Weights of a small mixture-of-experts language model, trained from scratch on English Wikipedia: a variant of Muon for the experts, 5927 steps.
Below are experts of layer 6 (counted from 0) of a mixture-of-experts language model. Rows are named router (the router's row for the expert), gate (a neuron's input weights, with its number), up (a neuron's input weights, with its number) and show model dimensions 0-191. Each number is 50 + 10 x the weight over its row's rms, rounded and kept within 0 to 99.
After each expert's rows: "mostly gets" lists some tokens that are sent to it at least half of the time. This comes from a sample of Wikipedia text that the model never trained on.

# expert 76
router:60 62 46 38 56 73 62 70 66 51 61 51 60 64 68 41 67 46 36 41 64 53 47 52 54 45 55 37 47 44 61 58 34 25 54 63 64 46 57 45 59 52 34 47 56 54 49 57 66 30 43 43 37 46 49 50 50 56 64 50 50 52 53 51 38 53 38 56 62 47 54 58 36 53 47 47 41 61 52 55 41 56 49 59 50 46 47 34 61 57 54 45 61 70 45 51 41 56 42 51 38 58 43 33 44 44 45 60 53 49 60 69 52 53 53 36 34 54 55 69 36 31 39 53 49 44 42 65 48 47 40 24 61 61 41 62 34 32 38 50 53 57 48 47 38 52 74 48 54 65 54 45 52 62 55 44 56 48 38 26 51 33 49 57 36 53 51 47 47 56 56 30 63 35 41 52 43 56 58 41 48 42 48 42 41 55 52 30 58 66 45 62
gate0:55 69 58 68 56 60 51 50 35 52 40 38 47 57 69 48 57 64 55 44 75 56 56 51 49 37 59 66 53 35 49 35 43 64 56 46 61 35 65 30 38 53 52 57 57 62 53 50 38 47 47 45 50 51 73 36 42 51 53 49 52 58 44 53 42 48 34 61 55 52 53 75 48 45 60 47 55 50 44 54 41 45 51 66 46 39 51 48 51 44 29 48 38 49 37 54 42 40 59 52 34 48 45 27 42 46 42 49 59 71 43 65 54 64 60 54 40 41 67 53 58 56 64 52 66 43 42 61 59 42 46 62 40 50 56 60 43 39 37 52 55 45 50 53 70 42 32 50 42 41 51 49 48 56 45 43 49 71 49 43 55 44 08 55 49 44 38 53 45 41 47 54 38 48 44 42 48 72 51 54 69 36 45 55 54 55 36 42 39 42 42 48
up0:55 34 56 46 58 59 59 37 57 42 40 42 42 57 47 48 51 65 42 51 43 53 54 51 44 61 53 47 39 75 37 55 55 47 27 51 49 51 36 43 72 41 43 49 36 44 41 43 41 67 57 69 66 39 39 60 51 66 37 34 49 46 54 36 46 63 63 43 59 61 45 54 53 49 43 43 43 73 57 37 48 58 44 37 47 42 53 46 43 68 47 40 50 37 56 57 48 63 50 56 43 51 62 62 74 67 59 48 61 40 67 61 52 57 58 63 65 57 37 61 46 55 40 64 42 60 56 42 39 57 46 49 56 53 56 59 48 55 54 44 48 50 57 48 56 49 53 54 47 38 52 42 59 61 47 56 42 23 42 38 51 65 60 47 42 34 49 29 59 46 47 39 50 40 49 49 51 40 64 37 48 58 50 89 40 60 60 52 54 34 42 41
mostly gets: " Com", " Ar", " Cer", " vol", " Cent", " Ap"

# expert 53
router:59 44 59 67 58 43 38 36 54 51 43 67 54 37 61 44 50 61 54 57 47 50 49 46 63 59 63 44 53 42 46 48 43 68 49 56 49 57 50 60 63 44 46 49 71 50 27 51 35 64 54 63 47 51 45 40 44 55 34 58 50 45 48 54 77 57 41 33 58 57 53 40 37 47 48 40 51 29 44 58 44 47 46 45 50 43 61 55 36 53 32 47 51 36 48 61 59 56 48 47 35 43 48 47 58 59 50 43 57 58 47 50 37 38 36 66 48 38 47 38 57 29 63 54 58 58 56 52 48 40 56 47 44 41 47 50 64 70 55 61 55 64 63 52 65 36 22 36 58 68 35 48 43 53 60 44 54 58 53 32 46 65 46 62 65 36 51 47 37 49 60 38 65 48 48 53 53 43 43 38 49 57 26 31 59 39 41 58 64 72 47 39
gate0:69 32 45 42 56 59 63 43 53 49 38 45 48 49 51 38 60 55 63 63 64 42 47 49 50 58 60 45 55 37 59 61 32 48 52 50 56 53 54 51 52 43 53 44 44 65 36 42 44 55 36 54 60 46 46 55 37 51 48 65 41 42 43 45 53 46 43 58 45 58 73 64 50 67 38 50 47 70 50 52 48 36 51 39 46 33 71 50 56 41 32 32 48 57 52 57 51 55 40 68 42 44 49 30 56 36 65 46 31 50 50 45 49 55 52 51 45 52 34 43 48 65 60 47 57 38 52 50 66 52 30 30 59 38 44 65 51 64 43 62 56 60 65 55 64 50 68 47 84 51 61 54 69 40 44 58 64 55 35 57 57 61 67 60 68 50 55 41 46 41 45 39 53 39 57 55 53 28 63 45 52 60 62 50 40 61 49 50 43 53 43 56
up0:22 54 41 58 56 29 41 40 51 47 54 52 52 47 48 51 49 67 40 54 52 55 41 32 44 64 48 47 35 64 65 64 51 36 49 22 47 35 43 55 53 63 37 51 58 55 49 46 46 39 49 45 55 46 42 55 50 57 61 54 51 55 41 37 71 38 55 50 50 68 32 56 55 51 43 39 41 44 61 56 62 58 48 48 71 69 56 57 41 57 46 54 51 48 27 51 58 54 68 59 47 70 53 49 55 55 55 41 45 41 56 44 44 78 54 40 61 54 68 59 34 54 51 42 51 41 59 56 42 45 49 63 48 52 33 43 57 34 54 47 32 55 41 22 57 47 38 43 39 52 61 60 63 46 66 50 44 63 36 52 40 54 66 45 59 51 34 35 58 57 49 64 37 56 42 50 43 42 51 42 65 43 45 48 58 45 54 53 47 61 64 33
mostly gets: " took", " moved", " located", " came", " returned", " taken"

# expert 40
router:37 48 55 50 40 51 43 37 35 58 56 42 51 31 43 37 39 64 51 37 38 59 59 50 40 51 43 49 77 53 53 56 60 56 49 44 46 36 57 53 70 61 51 44 34 44 44 39 55 29 56 47 54 63 47 80 55 60 41 54 36 38 36 54 32 43 60 48 26 52 46 40 47 51 45 71 61 53 43 46 46 67 53 45 50 52 49 52 65 53 60 46 59 45 59 47 49 50 46 45 48 45 61 32 53 38 50 40 47 47 62 58 58 51 55 66 38 49 57 62 46 46 61 51 54 53 61 42 57 46 41 58 44 48 51 41 60 55 91 47 49 39 50 49 62 59 42 52 49 50 54 41 52 49 35 41 57 55 30 52 39 37 57 43 61 42 53 57 53 29 04 51 38 59 46 50 47 44 51 50 55 45 41 46 48 53 50 59 62 57 52 50
gate0:53 49 46 63 70 47 55 51 44 39 50 41 59 58 40 57 55 54 28 55 38 39 48 54 67 76 50 67 63 38 82 34 54 58 52 52 33 46 47 60 32 44 28 41 55 28 39 51 46 43 32 46 43 57 36 77 46 53 39 58 54 69 53 51 55 53 53 53 46 59 48 44 56 56 40 49 58 45 43 59 61 52 51 46 58 52 45 44 40 46 44 64 53 45 46 58 57 55 48 65 57 68 47 43 51 49 45 52 41 41 50 60 54 37 53 44 38 40 47 44 60 59 20 65 61 42 55 46 56 34 53 37 39 65 56 34 44 47 53 40 43 53 71 51 61 50 56 42 61 42 48 48 51 66 52 45 54 74 48 50 58 58 52 59 30 54 43 59 52 52 50 66 57 37 55 60 50 57 45 68 68 53 45 50 62 47 53 62 34 47 40 51
up0:62 53 70 50 55 41 68 48 54 42 51 51 40 23 41 62 58 39 35 52 49 40 40 48 50 64 48 50 59 44 61 44 56 64 43 44 51 41 53 58 49 46 56 39 43 52 67 36 58 48 63 53 52 48 46 52 40 46 42 48 60 40 30 61 38 56 40 51 38 85 65 53 52 55 49 50 52 44 64 48 72 46 56 43 55 56 61 44 51 51 37 66 64 36 50 44 45 36 33 56 46 65 48 68 61 69 57 39 50 50 61 70 67 49 36 29 57 63 53 58 63 49 53 49 66 59 56 55 45 63 49 43 40 24 41 38 59 47 56 65 68 46 49 62 47 38 55 45 62 45 68 48 50 63 32 31 43 51 51 42 44 48 56 31 56 54 50 54 47 47 49 33 44 34 72 57 48 59 46 46 43 53 46 43 46 54 53 48 45 51 53 53
mostly gets: " FW", " Yes", " DF", " Swing", " MF", " —"

# expert 45
router:46 29 58 47 48 49 39 47 38 59 61 59 67 51 49 40 54 50 40 41 51 56 49 61 29 48 43 44 58 51 52 56 44 55 52 52 49 51 55 44 34 49 38 50 53 55 64 51 40 28 37 50 65 64 30 55 71 73 32 45 37 59 72 50 65 43 44 51 62 47 47 43 49 52 48 47 54 49 56 49 49 37 54 45 62 61 61 41 26 38 44 49 53 65 53 62 50 64 40 52 61 52 49 24 51 33 38 48 58 65 51 38 44 56 41 53 51 53 53 31 51 57 44 55 59 55 42 48 58 66 44 42 50 30 38 28 60 55 52 49 36 60 59 42 47 58 62 43 30 72 33 50 64 62 36 42 59 40 53 46 69 50 57 48 53 47 51 53 51 65 65 52 42 62 48 51 52 61 62 47 48 54 62 59 54 56 33 51 34 37 59 30
gate0:41 47 44 51 45 39 50 61 44 52 40 40 55 48 44 54 45 69 43 60 37 59 58 46 51 65 52 43 43 50 40 43 50 49 40 51 41 58 55 66 68 50 43 61 60 59 37 57 65 35 38 62 53 54 52 59 60 69 48 38 61 72 63 51 58 58 45 64 42 53 55 60 56 46 43 70 42 36 68 41 45 44 47 45 33 60 70 53 56 35 69 52 51 52 54 60 38 48 64 46 54 66 25 42 62 35 54 57 48 52 35 41 60 39 58 60 65 38 57 62 35 58 41 37 53 45 54 65 50 56 43 59 49 49 55 47 58 55 43 32 42 45 50 75 49 51 57 51 57 42 41 51 50 26 63 63 57 42 63 31 52 43 44 54 55 47 60 68 69 54 60 57 42 49 57 42 59 46 71 43 42 36 45 50 29 45 59 36 45 44 41 41
up0:49 58 55 40 49 51 29 54 72 47 62 54 39 46 39 44 40 44 27 62 33 63 67 36 57 53 40 38 36 44 43 62 49 56 41 46 47 59 32 44 51 54 43 38 49 61 29 45 51 45 51 34 48 58 59 42 55 51 36 50 66 61 58 50 59 48 64 58 37 51 56 58 56 40 25 54 45 56 65 46 49 63 46 60 54 72 47 66 39 68 45 64 61 53 45 35 60 46 49 58 54 73 74 53 28 36 60 52 42 48 49 40 51 43 45 50 64 38 63 59 69 53 45 46 63 66 44 51 61 65 44 60 51 47 70 49 51 58 42 61 53 47 50 49 42 50 70 46 36 53 28 52 42 46 44 30 45 60 50 41 47 56 54 49 60 45 44 56 40 42 51 67 53 57 67 47 46 42 48 52 45 41 53 62 41 47 51 41 37 50 41 59
mostly gets: " would", " may", " could", " can", " should", " will"

# expert 25
router:37 49 50 32 46 39 40 38 50 58 52 49 59 52 49 43 37 42 40 49 32 44 31 62 35 71 43 68 58 51 46 58 54 67 45 70 48 55 70 56 45 46 39 51 62 28 54 45 41 52 52 54 67 49 61 49 52 32 51 54 44 40 51 43 54 51 45 49 53 62 56 40 58 49 24 39 57 31 36 57 33 69 39 38 64 59 55 57 45 51 66 46 50 40 65 38 56 47 40 41 60 58 37 45 40 56 53 33 65 64 47 55 50 44 38 68 46 54 49 50 40 32 44 62 44 69 50 53 54 65 57 59 36 48 41 46 60 51 50 50 65 38 55 49 44 59 45 45 40 68 39 46 57 55 33 35 55 57 60 66 43 63 44 38 49 47 50 64 53 62 60 60 63 57 35 52 53 61 42 55 53 46 43 52 64 74 51 41 47 38 45 55
gate0:63 57 64 53 57 47 48 42 43 39 48 60 31 58 46 45 44 37 58 59 51 43 46 61 32 45 56 70 48 63 51 45 36 45 53 66 48 55 46 56 30 53 50 50 45 39 50 47 60 59 41 41 44 39 52 59 46 57 30 32 52 59 52 38 55 45 45 42 45 40 61 61 22 53 65 54 26 55 34 61 56 62 38 36 55 51 49 57 54 51 53 52 44 42 34 44 59 65 47 52 52 60 60 68 44 47 62 50 43 43 37 55 64 48 67 62 59 42 53 30 22 68 26 34 48 51 50 40 66 57 60 59 54 31 75 55 46 61 27 57 47 53 51 52 53 55 55 46 59 49 44 47 46 55 49 43 41 51 62 54 64 58 56 67 31 48 47 45 26 59 52 61 33 46 52 61 43 61 52 52 54 53 47 48 50 44 60 44 49 45 48 38
up0:24 41 34 51 29 50 68 55 62 46 63 43 51 58 57 37 67 47 48 56 46 55 64 48 49 47 52 53 60 33 59 32 39 42 48 46 66 41 48 56 55 39 49 56 43 46 44 54 55 48 42 57 76 36 34 51 36 47 44 57 66 22 41 41 51 66 46 56 50 56 57 47 44 47 54 60 52 47 42 42 37 41 58 48 46 53 36 42 48 65 59 51 38 49 36 60 44 50 51 53 44 44 55 64 26 38 53 48 58 61 39 59 42 61 47 29 42 61 48 51 58 33 39 58 67 50 41 62 44 44 35 47 60 54 62 39 54 33 65 50 22 32 37 49 40 48 43 52 66 43 46 48 45 46 72 50 33 49 33 51 52 42 48 45 54 52 47 74 38 58 39 51 51 59 46 66 31 47 40 69 51 49 47 57 60 52 49 49 47 49 47 55
mostly gets: " said", " According", " decided", " saying", " asked", " wanted"

# expert 32
router:58 56 35 71 43 52 66 48 48 47 35 56 51 48 38 54 40 41 48 46 35 47 42 43 40 53 50 34 60 49 38 56 60 51 54 35 83 53 49 59 69 63 58 71 44 50 51 74 45 59 51 44 49 40 34 43 62 56 34 68 47 43 58 45 39 54 54 56 51 46 47 49 54 45 54 66 53 57 48 44 36 44 35 42 55 59 59 62 54 43 57 58 33 43 38 51 46 47 56 47 67 58 62 36 50 42 44 39 44 36 43 42 58 57 46 52 39 54 43 45 59 58 53 43 55 40 40 53 49 32 35 66 43 44 37 45 46 43 47 46 40 52 54 61 65 51 54 67 49 39 50 57 49 47 55 47 43 47 59 40 37 48 49 42 56 56 76 60 36 58 56 68 45 63 30 54 45 43 57 57 62 54 43 71 40 71 80 46 67 51 55 67
gate0:55 56 38 38 48 61 60 46 52 37 40 58 22 35 49 40 48 48 37 56 56 58 38 50 48 52 44 64 45 37 50 54 52 52 56 43 66 60 50 49 48 50 31 45 61 49 49 56 39 56 50 58 74 58 57 49 55 39 50 53 34 33 59 36 52 45 58 51 56 38 51 42 62 55 38 58 48 57 49 55 47 43 59 52 47 37 47 64 29 31 49 59 45 45 43 52 33 61 38 44 52 59 62 56 61 55 50 66 79 41 44 60 65 33 32 44 55 43 45 32 47 44 47 40 43 25 32 39 52 38 56 49 60 55 46 56 52 67 49 35 40 54 65 52 56 48 59 37 41 60 61 32 61 44 65 52 32 57 72 49 50 51 52 53 48 58 66 34 34 46 43 52 48 34 47 52 47 29 54 60 49 51 34 45 29 46 58 42 52 54 48 50
up0:49 46 59 49 45 28 46 42 48 39 49 49 60 62 42 66 37 48 53 58 32 60 52 46 51 57 55 41 87 65 46 39 29 53 65 24 63 54 55 49 53 55 55 61 44 32 51 53 56 50 60 62 48 45 60 57 25 60 34 40 63 56 52 59 48 56 46 47 48 64 48 63 52 66 32 48 60 52 56 49 46 45 31 31 48 38 68 50 48 58 53 53 61 47 59 58 61 68 40 52 49 45 61 24 58 36 54 42 49 55 39 61 65 58 41 56 62 59 47 57 53 52 54 30 52 75 54 47 50 40 52 52 52 50 60 35 52 42 37 49 65 54 61 32 43 62 34 53 50 49 50 47 52 52 53 56 56 74 48 51 46 61 51 45 61 49 39 58 64 44 36 56 43 58 50 49 60 55 44 53 41 57 57 50 70 57 56 34 58 43 52 49
mostly gets: " Robert", " David", " William", " Michael", " Steve", " Marc"

# expert 75
router:40 44 60 45 50 36 40 35 36 43 58 43 43 34 61 47 32 52 52 41 54 68 58 43 61 44 32 49 64 57 46 53 70 56 54 43 66 64 51 48 48 44 56 32 45 50 51 38 56 43 43 58 57 37 42 69 39 58 32 44 45 34 37 45 44 41 58 44 39 57 64 42 53 53 58 63 53 52 53 59 43 56 47 49 50 55 34 54 55 36 35 36 49 43 57 54 48 44 35 51 43 40 49 67 62 52 33 66 54 48 56 39 45 47 54 62 47 60 61 51 49 53 35 51 57 55 46 53 32 62 51 56 33 30 52 49 54 68 76 52 42 49 50 40 41 62 52 39 74 81 57 43 58 46 55 44 50 48 44 48 43 39 46 44 41 34 31 34 64 57 52 57 42 57 56 48 39 45 56 33 57 61 56 37 64 43 50 66 46 34 35 42
gate0:67 61 49 58 42 48 45 64 45 37 28 31 39 39 47 42 59 60 56 42 42 40 45 54 34 33 63 58 58 43 40 50 74 46 66 48 50 36 36 53 46 40 50 42 49 49 46 51 42 47 67 46 58 58 54 61 47 47 50 29 55 40 61 68 46 47 49 41 56 50 61 53 45 54 44 51 55 48 52 53 66 47 50 39 50 36 49 57 65 40 31 50 41 52 38 63 41 47 51 53 62 50 54 46 53 60 59 54 50 43 47 48 47 49 43 42 37 37 60 55 28 45 60 40 58 59 46 36 58 25 34 40 46 52 52 35 61 52 64 53 52 49 67 38 49 57 60 46 59 52 67 60 60 51 56 55 36 69 42 47 57 70 47 48 40 66 66 41 49 53 33 59 48 25 55 48 54 44 34 61 48 66 55 78 73 35 62 49 58 45 60 54
up0:37 65 49 49 48 59 44 39 51 39 38 40 41 31 45 53 44 50 49 57 36 49 59 49 47 30 40 53 60 55 49 46 66 58 62 46 33 61 49 43 43 37 53 59 51 48 60 50 50 67 47 39 49 52 49 54 37 51 41 42 26 48 48 60 43 52 42 48 41 45 53 65 44 70 39 53 62 47 59 57 59 42 43 26 47 39 45 66 62 48 20 30 42 60 57 58 44 35 52 60 50 55 40 61 62 48 28 43 41 52 38 57 61 43 48 48 48 44 47 52 47 55 45 53 66 56 50 45 68 39 52 56 48 57 43 60 51 44 56 53 67 70 67 54 49 49 59 44 69 44 62 44 82 47 55 40 52 59 42 56 41 60 46 59 50 52 45 28 54 53 50 59 44 26 62 42 52 55 42 35 47 71 71 58 65 50 47 57 46 34 65 53
mostly gets: "(s", "disambiguation", "also", "loan", "DST", "incumbent"

# expert 13
router:44 42 49 53 53 47 43 66 50 52 46 59 33 37 47 45 65 55 63 63 48 57 59 56 40 63 59 55 52 69 58 41 49 60 43 39 61 60 45 58 49 59 34 49 35 53 48 59 56 53 55 49 58 48 35 50 20 75 51 67 44 53 39 47 37 42 61 48 28 55 45 57 41 45 50 49 55 33 68 50 54 69 38 45 51 40 55 69 36 20 54 55 56 36 48 42 48 37 49 33 47 59 44 49 51 61 66 51 33 46 59 52 53 47 52 59 70 42 48 38 61 61 53 57 45 57 41 45 73 30 53 59 51 28 37 47 30 46 61 60 43 41 52 56 46 41 58 56 32 32 56 58 51 57 43 35 54 41 59 47 46 55 42 64 43 40 56 54 50 53 47 47 54 37 43 33 58 58 51 59 32 59 49 53 59 63 57 57 59 48 62 54
gate0:68 66 51 51 65 62 57 36 52 59 49 65 62 60 53 60 41 46 63 46 62 60 67 53 52 56 60 67 39 47 54 43 55 42 51 55 58 53 54 47 29 45 52 63 44 58 44 44 41 51 23 47 48 45 53 50 53 47 59 50 53 51 74 62 44 41 51 47 62 33 38 66 46 42 50 72 48 51 45 66 57 42 51 48 37 48 41 35 51 53 44 50 47 60 61 40 52 52 56 42 36 56 38 71 49 38 62 55 39 57 67 44 45 46 51 50 55 63 55 45 54 46 48 63 49 40 58 66 54 36 48 55 42 47 61 57 28 45 52 54 43 38 57 53 71 46 59 45 67 68 48 44 58 50 50 67 63 55 34 50 63 66 52 38 62 29 51 52 36 38 37 46 36 26 38 59 48 51 54 55 39 31 44 42 60 64 54 63 37 67 55 65
up0:52 49 50 76 47 65 55 69 48 72 46 56 34 51 55 54 45 68 60 54 43 59 41 56 49 64 48 30 60 56 55 54 43 64 62 57 44 53 47 64 64 41 44 44 32 47 58 49 47 45 52 44 45 62 49 42 52 41 40 50 61 75 44 59 51 28 36 50 34 58 48 57 43 34 39 42 28 64 47 48 34 24 58 52 33 60 37 60 51 40 64 59 45 48 51 39 57 59 75 36 41 52 49 65 61 40 35 45 57 44 48 49 60 45 35 43 60 43 62 61 51 43 33 53 44 59 38 54 41 51 58 57 54 32 70 52 40 58 55 48 56 72 53 46 49 44 42 45 48 62 62 55 52 51 60 56 51 43 51 45 33 50 43 57 51 55 67 55 59 50 42 56 41 32 57 55 56 49 49 45 73 51 63 63 49 58 63 50 54 52 50 58
mostly gets: " using", " provide", " directed", " featuring", " joined", " signed"

# expert 6
router:67 54 53 55 43 57 53 52 49 56 52 55 40 52 46 54 44 39 50 44 48 46 67 50 33 64 44 72 38 46 73 59 29 64 50 40 48 52 53 23 39 54 44 61 40 56 38 41 43 61 47 44 46 37 53 43 57 47 60 44 53 47 61 49 56 26 56 50 44 47 61 61 46 43 49 48 46 42 50 42 56 39 43 52 36 44 46 38 56 58 48 50 55 50 60 38 43 44 56 53 60 34 55 64 58 34 59 52 52 51 59 66 49 36 67 50 50 58 56 43 64 58 44 62 63 50 55 56 69 46 35 21 74 68 47 74 60 31 43 55 39 52 42 60 47 60 57 43 37 55 56 45 63 66 55 50 52 41 53 55 42 46 53 34 32 54 68 39 40 40 60 35 69 51 55 66 58 32 55 53 49 54 50 75 39 48 43 55 44 44 50 40
gate0:67 48 56 48 44 44 46 50 64 45 35 47 51 52 65 55 41 35 59 42 60 50 42 52 45 60 68 58 55 62 36 45 36 53 46 41 51 41 39 41 45 40 49 47 45 50 59 68 61 63 48 45 35 46 49 61 73 61 47 56 58 32 58 59 59 40 72 58 34 47 66 47 57 61 44 53 44 32 43 60 33 40 35 48 75 47 43 54 58 63 46 63 32 57 64 52 42 42 63 42 39 67 42 54 48 51 55 37 51 41 28 62 53 62 55 65 43 45 55 48 61 59 45 62 64 32 44 70 66 49 54 49 53 35 64 69 50 35 60 55 33 54 28 44 56 54 41 36 47 46 54 41 51 40 44 53 66 51 29 56 41 52 50 40 48 41 64 55 69 38 51 62 50 42 50 60 59 63 56 54 39 49 53 51 46 37 60 44 53 48 58 54
up0:65 46 46 62 25 56 47 53 46 53 39 37 47 32 52 42 40 66 58 57 50 41 56 51 44 68 66 64 49 62 29 47 38 60 45 40 48 44 44 49 52 55 46 39 57 59 46 47 61 57 34 49 50 41 27 58 55 54 49 40 52 58 56 66 58 43 46 46 46 56 62 63 73 68 56 61 38 32 40 65 36 34 37 57 63 46 42 64 67 61 50 40 54 65 56 57 61 61 51 54 55 57 41 60 30 59 68 54 40 43 60 46 49 45 46 64 44 40 50 48 59 58 55 58 54 38 48 63 61 51 62 55 59 56 47 48 59 38 67 37 43 43 35 39 48 62 33 41 38 41 38 49 55 48 56 56 61 48 52 64 54 48 45 31 46 40 57 57 83 51 50 47 50 49 57 63 51 39 52 69 47 66 55 53 48 44 65 48 50 59 42 63
mostly gets: "De", "Un", "-d", "Des", " per", " Und"

# expert 43
router:55 52 34 55 60 28 35 44 22 53 60 47 58 63 43 52 46 49 37 59 35 59 51 71 56 60 53 38 66 40 60 57 61 58 60 50 57 54 58 59 54 46 41 53 68 29 55 44 54 60 35 42 55 36 52 53 38 36 46 55 56 48 38 33 70 50 65 63 49 52 64 50 56 59 42 40 49 54 64 71 35 60 53 37 65 60 63 55 50 44 47 46 56 32 52 35 48 49 42 59 47 47 49 55 26 56 64 30 49 49 56 59 41 52 29 39 35 57 48 69 41 37 62 44 60 49 60 74 36 58 51 38 43 64 60 40 44 66 59 40 66 32 48 56 44 42 34 51 43 59 56 51 53 48 44 50 45 59 61 46 49 50 49 46 50 48 56 41 57 62 66 57 54 50 43 60 44 58 43 60 57 47 55 54 37 61 57 66 47 45 53 50
gate0:45 45 58 61 64 50 50 56 36 52 50 42 55 65 37 31 53 42 41 50 37 44 25 58 42 44 59 23 55 44 47 45 58 53 50 37 40 25 46 53 50 34 40 64 39 34 68 51 40 52 49 44 43 38 42 44 52 41 32 45 62 52 25 32 51 55 58 58 49 61 60 70 53 55 44 46 60 45 51 42 34 64 58 60 40 47 54 41 54 33 63 35 58 39 48 57 43 41 54 44 37 36 45 46 56 58 46 41 64 47 30 47 61 61 44 33 43 65 38 70 35 49 39 47 52 47 42 54 50 47 45 39 46 56 59 60 48 51 63 32 60 53 57 52 54 45 45 57 48 34 48 50 59 52 42 50 59 49 51 37 46 44 43 48 54 62 46 48 50 37 64 36 46 52 47 58 55 59 30 44 47 34 19 68 63 45 58 58 54 35 56 54
up0:58 47 57 37 51 34 51 50 47 48 46 58 46 59 38 35 55 29 49 50 57 53 48 64 54 51 48 63 62 53 44 43 41 58 37 41 37 59 29 41 12 60 46 50 48 42 40 60 54 36 61 61 64 47 57 44 45 49 55 45 71 55 71 64 41 66 54 42 66 60 49 58 64 70 61 47 51 36 45 47 41 44 59 57 63 56 48 53 59 29 55 44 60 34 62 43 41 48 40 50 53 62 42 44 54 49 52 39 51 58 42 36 41 29 36 25 64 42 59 49 52 33 48 45 37 72 57 39 51 49 39 49 54 51 55 38 61 57 46 55 62 52 61 63 54 46 42 55 55 42 42 51 65 42 49 49 49 50 47 43 43 69 66 58 59 45 68 53 53 44 61 47 49 43 52 52 54 27 57 53 48 64 34 63 37 47 41 36 50 41 38 49
mostly gets: " You", " Love", " titled", "!", "You", " Who"

# expert 39
router:40 36 43 42 36 51 38 68 47 51 52 49 56 60 34 53 33 52 44 35 54 59 27 47 46 42 64 54 35 63 50 59 48 53 61 54 43 65 58 59 36 33 65 48 51 61 31 65 61 48 57 51 47 46 58 43 53 68 63 43 58 56 60 57 58 60 50 41 71 48 50 50 56 47 48 42 45 38 47 48 41 28 45 62 50 77 36 58 58 56 47 56 55 43 49 32 50 33 42 48 36 52 49 66 33 55 59 61 49 60 57 45 40 45 47 63 39 61 58 38 38 38 57 40 53 43 53 54 51 46 40 52 52 35 41 51 52 58 40 56 71 61 34 42 38 51 28 46 41 52 43 41 62 53 54 64 39 56 52 56 49 55 68 52 57 68 29 59 58 41 48 34 47 56 56 68 33 67 62 61 48 46 67 46 31 47 41 53 49 54 55 47
gate0:47 34 47 41 54 53 41 49 54 55 64 59 38 59 45 59 57 52 47 60 65 53 55 60 44 60 44 72 35 33 56 59 33 40 43 43 53 46 42 51 39 48 48 46 62 53 57 58 50 63 46 65 45 52 47 34 45 44 63 39 45 56 47 59 45 44 46 60 58 60 41 50 49 37 48 65 57 61 55 26 33 51 66 39 33 47 45 47 63 54 35 52 48 44 58 66 45 68 55 33 49 57 42 38 28 62 48 57 60 46 46 34 67 58 48 41 62 35 52 48 50 59 48 47 62 50 42 55 49 62 69 46 43 28 59 59 63 39 60 44 65 47 33 50 53 77 45 60 41 38 27 48 48 53 78 63 53 53 49 51 50 41 43 60 41 41 50 43 46 40 51 52 56 53 44 50 37 43 45 56 40 49 35 62 54 56 45 64 20 55 62 61
up0:48 57 52 53 29 47 50 64 53 34 41 46 67 31 50 40 46 48 43 51 22 51 53 37 38 44 70 41 59 55 49 39 44 46 40 51 30 45 65 41 68 43 50 40 42 51 36 33 48 49 49 50 49 36 58 57 54 47 60 62 57 40 48 49 39 46 48 30 44 56 51 58 39 47 53 57 49 40 55 66 47 55 58 58 64 57 57 58 29 43 47 56 63 48 53 45 60 43 53 53 56 27 54 54 60 20 52 52 44 58 66 70 40 41 55 50 47 61 39 61 45 44 46 32 57 39 48 62 53 42 41 53 61 73 66 34 43 55 57 44 39 54 53 37 56 45 44 43 57 54 52 59 59 33 37 51 43 44 42 62 40 61 63 46 67 32 54 45 56 56 44 38 49 58 53 39 71 58 65 39 45 62 71 40 46 54 56 55 73 50 46 50
mostly gets: "==", "===", " |\n", " |\n\n", ".\n\n", "===="

# expert 85
router:39 60 52 34 42 51 54 41 62 58 56 48 53 65 50 54 70 47 38 56 45 55 54 44 46 51 51 42 53 65 59 60 40 55 51 55 43 66 59 47 50 64 50 35 48 40 40 41 37 67 54 54 55 48 38 38 51 45 38 50 58 49 38 63 68 50 48 53 45 52 60 36 77 63 50 40 33 57 55 36 25 42 65 43 65 43 40 65 57 65 53 57 58 53 65 35 36 48 59 61 48 49 67 69 62 59 49 41 50 69 48 35 50 47 59 57 47 23 59 44 35 64 65 46 34 48 37 38 38 50 51 59 51 53 58 43 36 68 38 57 56 68 55 47 56 60 47 45 71 52 43 48 53 40 31 40 37 49 48 57 47 53 49 46 42 60 56 56 66 50 62 42 34 45 60 53 50 56 31 50 57 46 57 56 68 57 54 56 46 35 41 40
gate0:48 36 40 51 28 47 37 47 60 58 38 58 38 51 65 38 68 61 34 51 53 52 56 50 53 50 55 41 46 50 52 50 48 60 54 45 48 44 61 50 44 56 43 61 50 56 42 59 61 45 57 52 63 41 47 50 53 57 37 47 37 43 38 65 56 55 49 39 31 58 55 70 59 54 64 55 46 31 60 45 41 59 45 34 34 50 44 40 43 59 50 45 49 39 51 67 41 46 43 43 45 45 48 53 62 48 38 46 51 49 26 44 67 44 47 35 49 23 44 58 60 54 51 30 33 45 55 57 50 39 43 63 50 69 54 60 55 52 52 38 54 45 56 60 73 46 42 56 59 42 52 75 32 46 45 71 42 54 70 57 63 57 67 45 50 64 34 52 41 35 63 32 47 37 65 44 46 41 58 51 54 54 60 41 82 53 56 50 53 43 48 49
up0:66 49 45 56 33 42 38 51 62 52 50 56 47 50 64 56 41 57 50 56 51 57 63 40 46 60 56 59 71 22 61 47 60 37 58 58 35 39 63 36 54 49 44 56 49 57 32 61 54 52 56 44 45 47 23 50 47 49 21 55 41 37 52 60 71 68 60 66 48 59 55 63 54 55 64 52 44 26 61 45 40 62 38 52 57 49 34 67 36 57 50 34 48 40 40 58 41 59 52 51 60 57 52 52 49 32 43 39 60 51 52 37 60 33 44 59 39 35 54 46 51 42 51 41 52 51 47 60 37 49 44 54 51 60 44 53 35 56 45 44 47 56 50 59 47 63 62 60 76 52 56 63 53 35 51 44 47 68 63 47 48 49 58 39 47 58 35 59 61 47 51 41 50 45 60 52 35 32 45 66 62 55 62 37 53 62 64 43 36 42 49 56
mostly gets: " million", "%", " billion", "″W", " hundred", " households"